config.yaml
d_shared_expert: 0
moe_layers: [1, 2, 3, 4, 5, 6, 7, 8, 9, 10, 11, 12]
balance_bias: true
Below are experts of layer 2 (counted from 0) of a mixture-of-experts language model. Rows are named gate (a neuron's input weights, with its number), up (a neuron's input weights, with its number) and show model dimensions 0-127. Each number is 128 + 24 x the weight over its row's rms, rounded and kept within 0 to 255. Numbers have three digits each.
Before each expert's rows: "comes after" lists some tokens at least twice as common just before its tokens as in all text. This comes from a sample of Wikipedia text that the model never trained on. Tokens count by the router's weight.

# expert 11
comes after: "\n", "ed", "s", " d", "ation", "es"
gate8:113189166127155135129109119155119179117148113131153112126127099157141104129118158140126134054117093133122150142155110149138100144094142126124136131114129115135107132106117137168123130145154133139097118129130107085134140143122140097146130140120074142176093135133124094102069130109160095174130123124107107064147132123075126132143085080127152157107137089157103129114103125116085109137129
up8:119151137130104126203113100147105150177162143162095142116112140136095153135121123126146094071142105138084120143160124131137086142117146106115126127103126152123129118144132108131150081136132175083140092156116104129175141180118127104132154113150121154142112096140140135110115092135141104137147153126134118076112132120134123155125111105166172054144122126140121107161112146145139129101097
gate9:143124115133130130138098140178152095103123139116140149152059078106105124124126123094144131122118153091183111106106092121170087080160132126168102152156132091117113117145153092077126138108124115157127121126105097128143141129129110087121084119112116121175106146128123119148143124156143139136120162107121147151099175128148128138144103169125157117120161120149126135094139108143112120136197
up9:132135136176150153065128088148114127121126116118101110126123141119156126110124155178145143110169120165131148148144116134081135149171161162136145144092132107153168140130114107089128070083123125117119131128147140127165109114121149093152107142113109098147124107116108081185103153171143128164129170146127103097149104156115100136123113121123148117138163125157140073149107114123115130140161
gate10:124093138143104110134112183126134138116153154145118128042109165099193142139152156138126141123128164105097137131119129164122116089123118108128140151082116118087160148121124108128154111136101127090171123171143120136113145109114109087122119123133125115138144111121094131135105121157106128128095131159103105112119116160159097136150105191100170159116122102126182129122129083138138106113144
up10:099105100106173087123143099159153145139109152156141152138146164123112114101105127115145134134147129108157133104140120133128132144132140147069165093120118134156158091072101164134128113129093083139135146116121100112115093121146133144116157143126125126116107103165080122081155158071162130134129144136112106099154088138141138171092142095095114097114115132094149114167154113103115166128139
gate11:169131118143132098145122130123118133092115146138164126136151119137091064093141121124126101102150102126161096152131061126086162123125140128157142132131123118130100143137114103122134126188117112111109158149104135145134137117107130132144136159134176074106132177139100185103132155140133145131145132150104132097126114097111099130122127137125172124131091103088083064163112120153113120117091
up11:094136130059142116087142145111118094129125111163153125100112159116164133144096111101134113114134112158124117136144140125124175156132150112088102149198103177131144117102095108099088088124156097104132099115146097154128139149143164130166095146129113141127142160117148082102107144081106153125094126094137113103132125116168154145131112116156119145127105104132133138139112126104133077125154
gate12:169138131110153126128143137143107134095133126159141108116109139173114166124130124112148105122156144115155102112107190127104069160136164148162092126128144099122165120138091132137131118142150141130110146163116127138135121130153105079035098118156092095134110112144103138088141106135134145079108128135112130141140108148144124101149105138113089073115096102111152164116130156121112106105116
up12:133118129142121096136137122151150181128152129156148134105131123087114110129115148118054121095131131087137155140136103148163099151111145133100132151112102171093140155082123151150092156085161099129131108102149150124157154090121127173156138107084134132092131158143155114187146139123107092124125130118115136147114119120157124109093132120153143173088085106159110145170136115129139148123109
gate13:155098115130147124145145103126143151167112162129129133127100159142117135091134105085191114092121110133104114094154120163141108107109138150136125109126147101120136063174171099107129131133174155118101196128134152152122140112108158156120137097117128108113139189121147167113141121160132154121138151153106117127149127151109103112109143172169147114141137134129113168167142105118143103163154
up13:138115154161110124112138134153132119125128182120099117162124101136139145124166153142166132139108185105091131120149130129141112107095133110114146072102106091173138105135111109102102161137153087123113140169124099139140138089151123125084114150155113133151116174117136200090125106076141127121115180159099114134128110121132098140122099151116146114123126096136129170117138123114125081115164
gate14:096130134167115132130167081136134124154161114129163141153095123067131097103135147123140143114091100122122140131132122150119099130131115144108139116097128151116182139136144121140141093087106125191129158135169114139095119175126152073152145107111146115149113115118102114142138133131101144102178107150151155162135115131095137129118145123168110090085117128084097090110095129153108154149166
up14:109112155120128118160129164124134113090114154120138117131100162128143171123116150126106142122151158148102106175141125148115144088135054131087120122137152109124076133117150140100184135112094115096139113133088099152096121105112102155174129146123119124144132091177142112116115134122158088142108145115128121134117081128158112112123140080096119143111128155157177126100127126116147101137066
gate15:134105158106139125164140142100186142135135153083139153132116132105120121113148169163176105136150094143114121146183131105110131122136125123139161105098129106094078136145107148129067122132141128165126160114137155125134095122112105170170106134163108105110161132115124124115157069116120151142153141159142174111139101133165139102148129119148137077142137104103153118138094134086100118159130
up15:097115116111117134145119135120130093119123108151134131120106136121128136111110153093107119132103149122101185081104154118114124114140117126084163131135121129134110163118091117130114175135126099105159140079155141130110122115102181093136150098147170149128129111174125089124156097103105100120139099160098101147152146114195164173134113153106110130178102117093122090114107150121137106101090

# expert 6
comes after: "\n", " |", ".", "==", " S", "|"
gate6:102150131080138089142123116135114136137176138127098147156115085144129158116149116093114067126094122138092123130167080122102151086140138158127104123078140164104098148120110100122093157140118129134126113123105157154152079130146147154132132110126140103155130145159180115112142112115204156123143150168146097144118145124133149115103104094139128108138133108138132101116112105162151137165147
up6:101153121172139134113130112077158143145154131114121144115117101115153097102129088152104102133147099094106173153179130118127139106122140169112119107109146161128117127129137069108141100117142142107127130142111133165138108170139130134176138160134140140131078133155153135150128093083170190131135141143157142177123127150113137133130129161173161141132145087115104117117144102159167143089135
gate7:123111175129116116129121148137106070125124113080162145117161130132126143141136125178103129142149153117123148142144127106123134124114151135117125130122136114067130117151125130103161153163102163152098063165102083150131162141122103114132102128114123121125115131142106119138090104149109148149185159093148141150176130148122124178152111066191134139092119123112141123164107138141133095117123
up7:139145123124140105120134145123180130142161127143114179088131117155135145108130151128141122128163121115124116114131119124109145097119146123127147093115157148110126101113128134120115152082119119090138155128119149094183113121095151123129151141128079137104139164160139135094126168068111141159082119132205116082104146144131088108141145114136145084137120095132196120128145127081088135116126
gate8:144143153123134153119123140120163124135131119105125105115103125099073122157143150138170111165134139128126134174131130134092138095116102131112149095150123110099102118123148086127164167133120147147155121133123139152126073113131179095087152153118153107116131184103149102164129122132139176143115138105114087137137145119111191106146131111136191144117125177127132100127085177157132099115123
up8:111068118099118114132111128135105146156139123154170085101166143120096137158091127106154092161146144141119162144104104134102080132146094153094119111134132122114141125101145081103135162191140149143144148117154138133146120099116169115112105123120130133080180113145156098127100153115144126127161128140110132158117126110088167096092116133098139144160134112135143172159108161098128134155106
gate9:135101110123106124121136097065125147124111117144142097157140141138118129125164146153122171086104131130198142145140131101139166159097160106154161117101107166112112094105180127117111142112157116130126160115101111125094131115130138134085162140089137125140162119097123109184119166140120171094113169113139133103146143110119131104144090151122150152123117101141127114092179131141132082124107
up9:109114135137145143125136097134128086138080121146144150132165122087098143116132104143078121094116134112109143110116117121140149158125176131195127164136119121120132129122163134139102158072152132139120137079125139102155169096144079150084152099102129150150129108129103110122138125139100154096095160118114184137109116116139141136077098092149159124119115135152127104125131103161164119143174
gate10:150161115150136102163098094149143123108094084142165121171123133079136145124127123146163126130124164111182168135155131156125124151117163122133136115130105100109129138084105131120120107066123107114108141143138153159120115112122146140127134100117144139109092102118118122119178088131153169128154152152079144140119164105135159158152169155134091114157126097124159070145105134169123106114122
up10:126158130070170111128151143115112113124112164137153126111138127116143140146078105113134149126122116119105079114141093152127151120103141159122109115148117143129104158143167137115104118116103127114136153101160115100155148110110128117168157149096077130135123123165106176150112129103088117128102146139121160136098133117127081139112119110137150153131144174156194128167080095107088133144186
gate11:159144156119110183123130150093161114120136091101156098137174158108141159153114081083116142131152102150161122107158118137151109143117158115093100111093156140147119081097161144119117126158151129118153154151164120155084160162152117144131105170111144132155111097118175115121125141155124120118139140119130160117134117151109172152118120140135128125151133065117109094108138115134091110130079
up11:139117098153112107130110124187096131162112203141129173133105133126130099125118155161138121154150134098092096132096161148117123150133106134135169125116121095155131103123087139168133130120094136181155116131093138121158104123130114146114163144148099120107151123127101116111152157081122110162143110141122116147156139120147070112120134129093101091107112169154117139180107144128125150166159
gate12:122135122108170107131128145122128155087099135152151097153111131142156115160131166140105158129107151138118108108105158119147116146109151152170149124125193134140109125115136122041093175082165149141106188128113138111194112123127152128134126119145142088115093161106117159111138082119132091119148143155080127112118124130101162136124100119108116115133155131133128135125146149102122107139146
up12:165085145099156132126133159086135172103118109131153134185151129133127159131114130130112153143153145138139137145174118130167123155137145134169139111109142147113104079157125081103131169120160126135113142147084095141165109118156144118130128106155140130150133084108120141119152155168146120134156143144051128130143103133099164120134132133115146121111149152185128127125126147187127152101165
gate13:113123150145135135121157132106173152140107127110094117060130118088105137124116142161152119140146186121171106121108134132079137109125133137125167110126159117142148119113111109138101136107144105128089166145184146131123145075091142110120172134120108130129155161110077127133091169106073106145149106146135124164140124068101110135161103140112147144149148127119169135119104124126101123121111
up13:195071129112134140109095133161101149114117158142141161160155136168137118157125093085099130147105095122096096146133114132123134123120100108142105151127082121121096115105131146122114163117109128125137107100144129147121125101128098118137116134088142114135122084180193126098183094170163130126090174130125142115119123177145110108136132129138153120078088115144143136118148112123134109138122

# expert 4
comes after: " |", " ", "3", "1", "2", "4"
gate8:135111142169099134097103103132100130090148099055124122150147113130130109145137098147104124116085132120133113091127103144146106134121097068123121149135130117125074110182186126138075159120167086117125132142115123149092117128102125130136120127147130139109115079153139107172129144138114113167119149123127160169102121123092085126121130135175125143119110096102103126127086156130145102128109
up8:145121138137152122160114113148100130094108081104087092101168145127119141162110148138115138112125102121144151098118120110149115153085119097124122151115148118066097151170181146109083116135120087126142143093145119129128123103130128149121111154142167169105118113126140075174127110159140107109107132100161145132106091120121085108156102135143158148124118076137085148116104134124160086149123
gate9:135132142136156113116157150141140114147101119099092115122126091159139132119148099147150154141108159137167170122094087089148130077115151114134125102110162149118099107170066187119127115133141135135138132139085127105175106157119122172093089107131142121110140139118123142109111127072126148165150130137095149111148164166129131140170129114095159123149115100133165121148153162128126117125088
up9:171151143147182151110147167115161116148123132132121102118163068133123141105118137106128121177136168085101147103103109171192148109102129126116121101149105108196087105171121119115140111114149139138095133144123141126125128155134147147112124172143117130144108098118117074120098152101149112149137119162084138130145134138121092122127130094087137103136158163118137136119096138118153151116137
gate10:118148130127130113133136124137098155149144149151120156142145095121098128167141142101140129111134133130109129090107143134100081129189084141154115093121119159200135159172115157124079136124110105163104092090162156111145139118093136144165140143111110120164126147155143113138143097128111159132123111116132094083160129105145188128108110151120108110083090132158147110163154139126119110148148
up10:111119111129134101117133135154145170101068159084106170083108152158137099123148114125131135111122131094159161109157146120115185109144158114154118112122122121106157135100101155126133122130146086114115127112158130128189136090088149158140157139083127137150114137169111097101136146075132117087164121115126146106101127131086135118087121158135141116131081110115120124117146149079115153134122
gate11:136154130142107122115152153122126077138119107122131103104142177091150132150120147127144114113149101121118133142097154141112160107139124145172146109129142110066135185134136088122131150090123153083132171097136152146094109127158194152116112132136112132105128130071133136119142133136100163137122127108156118118129112113119155128112159153142110083095142157125169155084188115137089107156128
up11:106140111163143112102140151086128117145150131115128132123123126093144143121155162100170117122126143169157101134115157141122170118120130092122155142129108117082142144140154133115141107143171124119135150131095133149101128119157130087132132134153110154100087095141170106112103202160119168076150108131175097116163106080141155121117150122157124140124133117072164148119113085099110129124157
gate12:097142126146083121116156123149184134083126089088133096131083102148114109127103120101090173136081121144111144127176167146105150090094098158145154108103145091106152124150121123165162140112134132106190142152144144152154152116138141094121122120112107094130147145160112116128124164116123151154125140167158110122111133137138127073100156134124138111119140100104118118125151134107125121092093
up12:116129136160080136130120146072116126102168128124161098093118142099123134143127106129109172102104180159171131144151143178080120162074086123116153120113123093132165144144142112144169119114141145109086123115103144176084175127138130137121148096148083105132152129127154153120142111153115097109122135139123094100135111103156168146132147106129143143102127123120153147111106111159107108132109
gate13:100102134147126142141116166145196104104128118117112113118100104103138145154173130154125101103146108149144095120107152205145135138192151142116140143147085121152146140091110139149128131147143137113159133124124122136122150123141107121104141144143111124104123145133153097117162199140109143101157113125113112169161135124158130125110109166127084134186144163147131154115127095132098177134115
up13:159154107203134122144135139186131112133106116091123082120130119144130115160153145145129126084108107165111120185122116153105122152172126120139108120127147152165145112115121169144140131121152092147192144134136144143130112117117117126106142109148113082114126145098123114156112167127090101130136165120161121136154147145134130094148104191117078102094126147153156141145163126151102137112126
gate14:144111124118044104153081147119086129128096145104104081141128152114131132110126086122128133087105145145160129135160155134098175100110148107131132140155144097114107160136152126129142092117093127131132109134142137096110148095078152090091136181104159124184103116130123143145135145131121133146140068139126125138089138098096116106122133132119169114079122098119133120131123100114109132109136
up14:124156064134141115165174079115156125156154111146102107111148134119131120105094084098159110138094102096144116114127116156143124108058137104116099140144102160101117117128142086114142128139146105127115097087135145130120135111079120109091133148139163141085149106102148132088119160122119125108104139123119134114137136143104116109101117173127153126178122128091096130090163139114158124169140
gate15:111118144137172126147125111103114096098136124124136122101147096103078144108125113156138138149069117158088131103094132126137113103140176130096142137141163139108145139132121133151080126088126146090140129094134127119109088139122132133138128169127091131112067116104133150102101131090099117134094070123128182162166131102124109136133125128084117085110121111131123139064129119112087106122150
up15:164133126105119132109139114167170106147144102107096085176147176138138125134112111096089169174157138073093165128106106111097130083113106104107153146119127120193106133146105120138135101135126103115166078162145102123126149100130106139143100106118141107098120117138151103170142112113127129101169097138155130127094146122154138149130168143112142160134112118140130097104139095160112120142131